Weights of a small mixture-of-experts language model, trained from scratch on English Wikipedia: 12 layers, 4 picks a token.
Below are experts of layer 2 (counted from 0) of a mixture-of-experts language model. Rows are named router (the router's row for the expert) and show model dimensions 80-159. Each number is 200 + 30 x the weight over its row's rms, rounded and kept within 0 to 999.
After each expert's rows: a language model's description of what the expert responds to. This comes from a sample of Wikipedia text that the model never trained on.

# expert 30
router,202,206,228,235,134,230,164,225,203,173,198,154,218,197,211,224,217,184,194,188,220,192,235,246,230,250,192,185,204,189,179,135,184,225,256,211,202,185,169,222,219,146,252,198,170,195,213,189,203,183,253,215,211,195,224,202,189,224,150,166,169,222,248,203,161,193,168,179,191,180,156,211,159,169,249,158,174,192,182,190
Past participles and verbs of granting or naming (accredited, granted, established, called, used), the word as, and closing parentheses or brackets.

# expert 26
router,177,202,179,178,242,230,204,172,200,199,220,235,206,246,157,205,188,272,166,245,231,222,189,165,152,144,220,179,227,235,208,221,213,185,181,156,206,167,221,189,210,232,210,220,242,183,188,187,229,203,174,230,177,215,130,198,169,232,199,157,196,181,207,252,163,200,212,235,231,191,180,156,180,189,162,150,175,180,224,180
Mid- or end-of-word pieces completing a word split into tokens, such as -ing, -ed, -al, -ite, e.g. "safeguard-ing", "therm-al", "fram-ed".

# expert 24
router,168,267,220,163,210,186,149,218,244,164,166,196,216,232,179,199,247,178,185,220,186,187,176,176,165,199,163,289,259,168,195,171,170,205,200,207,225,138,250,169,178,249,207,160,204,145,198,240,203,222,209,189,229,227,205,252,230,175,212,178,214,265,169,201,214,210,233,202,224,160,180,199,206,221,267,229,234,197,159,123
Broadcaster and country names and adjectives, such as MTV, CBS, American, British, States, plus he, which, but.

# expert 17
router,193,239,203,168,199,217,150,241,208,194,215,142,189,231,225,201,174,204,197,204,220,260,173,215,197,199,207,195,215,211,184,212,242,245,173,211,224,223,256,163,229,213,201,223,165,190,201,165,201,173,187,212,216,171,168,244,201,179,188,189,250,181,206,205,189,209,183,200,206,199,218,191,240,172,166,191,177,220,192,244
Short word-piece fragments inside words, often scientific or taxonomic names, such as in, it, ot, ly, il, as in symbiotic.

# expert 31
router,165,199,266,189,217,206,234,170,221,146,197,192,164,213,190,236,197,263,242,150,229,191,226,200,217,157,234,250,171,208,180,215,182,206,185,228,203,199,208,162,198,214,240,204,242,205,226,211,221,203,175,211,236,230,213,226,143,156,194,187,150,265,143,171,203,201,184,200,184,201,156,174,150,152,212,178,181,224,241,210
Commas closing a phrase or quoted gloss before and/which, such as after Pennsylvania, 1912 or 'leader', plus while, when, by.

# expert 22
router,198,225,215,191,182,203,256,217,203,160,135,219,139,244,174,162,232,218,134,200,200,209,188,134,258,215,158,152,205,233,179,183,174,238,158,234,220,212,197,220,240,203,190,205,143,216,73,180,185,203,189,179,228,227,226,220,224,202,220,210,236,209,176,245,226,176,198,240,173,222,140,225,193,169,211,177,249,208,256,179
Column-separating pipes in wiki tables, plus sentence-final periods, semicolons and closers like ");" and ".", followed by a new sentence or cell.

# expert 3
router,153,235,233,205,190,228,225,276,177,209,206,196,181,219,176,187,200,215,202,172,211,208,187,158,231,175,169,195,232,239,188,215,168,191,118,256,255,197,169,174,248,182,186,203,207,227,173,177,209,153,226,238,231,213,211,172,213,209,174,258,203,250,174,222,168,175,156,201,243,210,227,206,229,194,180,221,225,185,208,187
Function words linking clauses or phrases, especially was, to, that, were, on, above, plus table-row pipes and United before States.

# expert 8
router,189,228,207,173,258,222,211,238,239,246,195,193,213,252,250,159,210,207,142,182,216,206,214,176,165,172,161,174,239,192,199,169,251,176,154,191,256,231,216,234,215,207,167,209,174,186,118,191,259,181,166,183,196,207,203,159,215,247,200,184,260,148,218,286,228,170,198,220,276,200,221,219,166,153,183,202,204,166,214,191
Single capital letters or short first pieces starting names and acronyms, such as R in R&B, D in Danko, S in SANDF.

# expert 28
router,163,226,194,176,277,221,158,212,202,150,193,226,217,138,232,247,200,173,198,188,222,205,144,243,176,164,207,281,205,212,226,243,133,180,273,167,188,212,185,178,241,210,190,168,206,197,223,220,149,194,221,190,178,184,168,174,211,180,184,169,171,209,159,152,220,173,181,179,213,212,239,193,244,198,247,221,251,198,236,208
The, its, their, and adjectives before nouns, such as Roman, Byzantine, public, political, New in New York.

# expert 21
router,227,186,207,177,170,188,232,231,153,239,187,173,241,152,186,252,209,185,230,197,170,277,207,204,213,211,210,191,257,213,219,175,187,151,223,214,193,223,188,158,192,181,191,162,206,215,181,213,232,229,214,180,192,175,231,211,170,138,237,244,273,202,214,209,210,277,167,203,182,165,221,235,232,211,227,199,184,229,221,118
Periods, quotation marks, percent and degree or minute signs in coordinates, plus the words that fill infobox fields, such as Insecta.

# expert 39
router,193,190,178,210,214,237,172,170,180,186,159,170,239,183,266,242,223,156,184,179,158,210,262,172,197,151,223,187,184,170,220,161,191,203,187,231,199,241,242,213,211,211,151,177,221,231,182,185,217,177,206,229,280,168,179,217,219,151,181,265,258,201,251,208,184,192,205,203,161,185,167,227,191,191,229,227,199,205,251,163
Hyphens, equals signs and pipes that start list items, infobox fields or table cells after a line break, also of in titles.

# expert 11
router,162,206,173,173,178,195,155,246,218,222,219,206,255,205,179,202,158,124,220,176,227,235,216,190,174,184,184,182,173,166,210,196,218,233,236,199,255,188,210,227,210,192,179,191,153,245,186,193,211,238,169,178,135,190,132,190,229,169,191,214,252,208,153,210,188,188,173,208,227,216,175,194,207,195,139,201,204,185,179,204
First fragments of split words, often capitals or consonant clusters in scientific text, such as micro-sc-opy, ins-ight, S-TAT, ant-agonists.

# expert 16
router,208,211,227,199,169,233,211,222,210,174,211,217,260,210,200,199,242,202,226,215,240,169,265,183,228,207,205,149,190,204,176,223,228,209,154,179,165,229,156,250,194,241,247,144,203,243,145,213,163,177,242,167,228,156,177,211,192,177,199,195,158,255,193,200,207,235,151,210,191,179,187,211,212,157,177,173,190,224,214,167
Digits 4 and 5 inside numbers, especially coordinates like 40°40′50″, plus verbs after a subject such as is, played.

# expert 15
router,210,196,243,201,217,182,221,192,208,199,280,155,221,170,224,239,241,229,200,168,188,216,169,237,175,207,233,222,266,208,244,225,175,202,237,175,144,204,194,225,180,190,210,197,223,275,252,208,212,240,203,205,168,188,198,180,203,215,223,216,147,268,148,169,218,197,208,191,252,179,221,218,200,201,213,211,197,203,221,276
Content nouns and noun endings after the or a, often followed by of or to, such as idea, control, services, research, building.

# expert 10
router,214,224,175,194,175,208,191,224,199,202,214,168,182,243,251,242,179,178,171,240,247,127,191,186,204,203,173,225,217,184,180,210,197,224,240,197,235,199,215,185,201,208,154,212,251,157,219,221,183,126,224,182,196,169,168,204,182,210,191,224,165,199,246,219,162,200,220,205,236,247,220,193,180,166,228,245,237,206,179,219
Non-initial digits within years, dates and table figures, e.g. the 3 in "January 13", the 9 in "1992", the 0 in "1550s".

# expert 1
router,178,190,228,244,215,205,175,190,131,171,209,187,201,220,224,174,207,174,231,218,231,225,195,215,222,245,206,262,162,180,211,227,203,169,263,179,167,144,199,194,185,278,182,173,214,219,180,200,255,258,219,177,167,206,241,222,198,197,163,196,183,241,193,174,200,188,164,211,202,173,206,180,178,221,252,213,184,235,217,200
Name and noun words after the, of, United or New, such as States, University, Georgia, Army, information, government.

# expert 23
router,182,162,155,199,224,217,190,216,188,195,175,229,145,214,186,264,207,211,159,180,226,224,215,187,195,231,186,238,243,213,194,227,172,220,180,163,173,133,197,187,211,213,218,240,188,233,252,187,218,188,149,205,221,172,151,169,213,180,240,175,253,183,188,202,233,194,181,247,159,182,217,192,228,211,165,191,237,259,244,199
Digits inside years and dates, overwhelmingly the 2 in 2002 or 2015, in discographies, career lists and coordinates.

# expert 7
router,202,192,225,195,207,156,201,193,191,199,191,204,189,217,225,217,202,198,186,195,161,165,205,174,198,202,190,191,198,193,238,205,159,174,168,232,236,257,197,195,167,171,212,200,179,223,236,207,217,170,249,225,162,158,208,192,162,209,189,204,231,151,178,206,187,197,149,209,224,214,210,163,182,256,196,237,206,219,225,168
Single digits inside numbers, mostly election-result and sports tables (votes, percentages, times), plus odd word pieces inside Indian or invented names.

# expert 14
router,210,210,161,212,237,228,224,229,211,235,206,180,175,163,253,186,201,213,177,229,193,174,248,253,158,171,250,251,244,231,233,232,203,252,172,208,218,135,206,177,153,261,210,172,232,192,258,238,197,241,182,194,218,198,235,184,193,192,201,178,162,249,134,212,146,223,191,217,202,209,194,226,206,186,229,210,147,221,245,216
Nouns for places, institutions and kin (city, town, village, School, Church, father, son), "Location" section headings, and some leading digits in tables.

# expert 37
router,213,242,186,157,182,181,176,240,212,182,235,246,163,166,191,208,223,186,246,225,173,207,223,194,236,253,165,154,268,224,183,203,128,221,194,213,237,156,221,182,227,186,185,176,210,177,199,147,157,193,182,190,142,192,178,187,159,197,186,217,193,257,208,228,256,196,186,161,203,189,199,177,224,170,201,250,236,243,197,224
Hyphens inside numbers and compounds, table-start pipes and dash list markers after line breaks, and prepositions such as to, for, with, until.

# expert 4
router,159,221,200,160,209,258,164,184,200,244,162,240,205,238,176,172,185,139,204,182,196,232,191,196,174,200,161,200,217,214,131,190,200,185,171,203,244,141,206,206,183,215,212,218,195,163,192,183,243,195,216,180,258,158,188,232,162,252,171,145,254,203,171,210,198,194,214,242,254,216,162,220,249,204,204,217,205,169,222,208
Final pieces of proper names, places and organizations, such as -wood, -ley, -land, -ville, Park, Soccer, Racing, often in music and sports text.

# expert 13
router,214,210,191,203,192,213,225,255,192,218,190,172,209,225,207,201,196,198,198,214,225,248,181,206,206,218,236,181,237,212,131,206,202,218,203,162,203,171,208,244,215,269,192,187,231,174,165,246,283,207,180,174,234,220,174,237,236,232,176,157,245,218,217,188,209,207,194,227,209,152,217,218,215,177,198,143,213,202,185,208
Month names in dates, especially in sports and biographical text, as in on March 20 or born October 21.

# expert 5
router,203,199,229,236,195,230,199,211,176,186,206,205,243,170,227,208,233,217,205,185,204,192,154,199,199,160,212,160,170,194,270,181,138,171,262,193,183,218,229,171,199,229,261,211,212,232,216,211,183,260,202,199,138,206,182,169,196,167,207,208,239,255,141,186,188,183,236,178,184,196,169,215,218,158,204,228,200,254,210,199
Table row-ending pipes with line breaks, plus possessives ('s, its, his, her, their) and section-heading equals signs.

# expert 38
router,183,211,172,180,199,230,208,221,210,164,201,172,176,221,187,227,209,224,175,174,271,204,205,240,192,204,183,188,223,164,130,212,224,233,221,192,252,229,219,202,224,211,164,192,230,188,167,223,193,146,246,208,205,190,156,207,217,233,227,198,239,167,210,206,185,193,166,229,190,205,174,255,215,166,199,207,186,179,260,209
Forms of be (is, was, are, been, became) after a subject, and the digit 1 starting numbers in records, dates and scores, e.g. "2–10".

# expert 33
router,121,230,206,211,163,238,197,202,224,192,158,215,167,185,175,203,206,196,214,227,169,209,189,187,214,171,221,165,146,197,183,209,213,179,181,174,229,193,139,173,224,176,205,171,196,206,220,184,180,178,246,180,233,138,199,224,160,113,222,230,173,196,170,213,207,225,170,207,182,206,234,227,182,165,184,188,211,220,202,186
The word the and other determiners after prepositions, especially in moth in the family, also his, their, New, some.

# expert 6
router,177,176,174,168,194,237,155,210,190,185,191,191,227,201,188,127,218,219,177,201,224,164,247,214,220,208,170,136,246,169,245,134,209,222,146,238,165,227,241,195,200,177,155,202,190,199,229,199,233,155,214,171,206,231,173,241,158,245,223,100,244,222,211,172,232,186,176,210,217,214,188,224,188,211,174,202,208,219,211,133
Subject and object pronouns (he, she, it, they), number words (two, first) and short word starts like ep, St, n, often in plot text.

# expert 19
router,255,223,186,246,199,215,219,227,224,174,189,179,261,135,223,231,241,205,196,105,207,231,169,232,222,188,189,183,202,233,181,166,215,204,209,192,161,247,200,175,247,168,192,213,237,267,228,200,193,232,145,207,214,241,146,189,216,245,200,205,161,187,243,185,211,220,217,184,185,201,213,231,203,223,193,209,173,197,181,188
Sentence-initial or clause-linking words like In, During, Through, while, because, after, plus has/have before been.

# expert 32
router,214,260,170,208,254,192,237,218,143,166,173,169,211,211,240,205,226,168,212,224,177,162,240,187,186,185,172,178,232,196,226,189,192,180,216,196,154,165,164,190,225,158,187,134,184,222,167,181,164,194,213,188,240,220,199,150,203,174,225,198,226,207,224,254,218,201,214,208,157,223,250,199,173,154,208,251,264,201,246,202
The article a after is or as, en dashes in year and score ranges, and decimal or sentence-end periods, as 2002–2019.

# expert 20
router,177,237,260,200,200,229,199,212,227,214,190,210,165,170,178,232,237,179,200,248,158,207,226,203,154,177,179,195,197,218,179,180,194,242,146,232,174,213,205,185,251,147,244,239,230,224,171,218,192,208,198,200,241,174,169,236,152,194,227,141,184,241,171,238,214,175,204,179,203,239,156,209,230,183,234,173,238,227,175,184
Prepositions like of, to, for, by, with after a noun or verb, notably out of in review scores, starring.

# expert 12
router,239,238,181,222,172,190,180,154,197,196,187,167,249,185,198,203,227,177,147,172,196,175,213,214,218,228,213,179,206,181,206,153,256,184,183,212,208,204,191,205,182,244,122,210,249,192,240,174,202,182,200,198,250,209,224,224,223,240,252,197,177,207,267,203,191,167,154,250,176,133,154,214,201,200,211,206,224,202,190,203
The digit 0 in scores, years and stats tables, such as 2–0 and 2014, plus football words like team, club, match, goal.

# expert 35
router,222,240,224,227,184,158,172,145,227,147,213,187,198,156,208,182,148,228,174,193,189,229,257,221,197,189,243,246,189,185,141,209,212,236,165,194,222,239,218,193,186,211,236,219,181,190,206,174,213,172,224,157,226,206,164,219,184,216,221,132,145,195,241,222,183,217,176,220,180,177,196,239,159,195,194,191,190,212,255,171
Colons, commas, and, or, dashes separating list items, names, scores and label-value pairs, as in Born:, 53:22, Hødd and Brann.

# expert 18
router,207,204,193,173,186,191,234,261,218,233,181,186,161,223,155,184,198,176,216,184,227,182,212,217,172,203,244,180,216,219,201,152,249,216,174,230,182,160,141,222,239,210,206,207,165,203,217,201,148,180,155,243,145,169,234,168,204,170,191,161,192,267,138,212,200,271,140,188,142,208,262,250,143,170,184,266,212,165,199,246
Bare space tokens before numbers in table cells and dates, plus opening parentheses starting glosses or abbreviations, e.g. "(RREA)", "(born 198".

# expert 25
router,176,240,150,227,189,135,193,244,198,220,220,198,221,177,208,183,251,213,220,241,243,204,231,192,228,156,196,191,195,210,194,152,258,184,207,206,199,212,162,221,221,216,231,194,198,146,208,248,213,258,214,149,176,196,221,184,212,188,209,225,219,175,190,227,195,214,194,236,174,169,190,192,172,197,188,182,166,231,149,189
The digits 9, 8 and 7 inside years and coordinates, such as 1995 and 88°29′, and single capital letters starting names.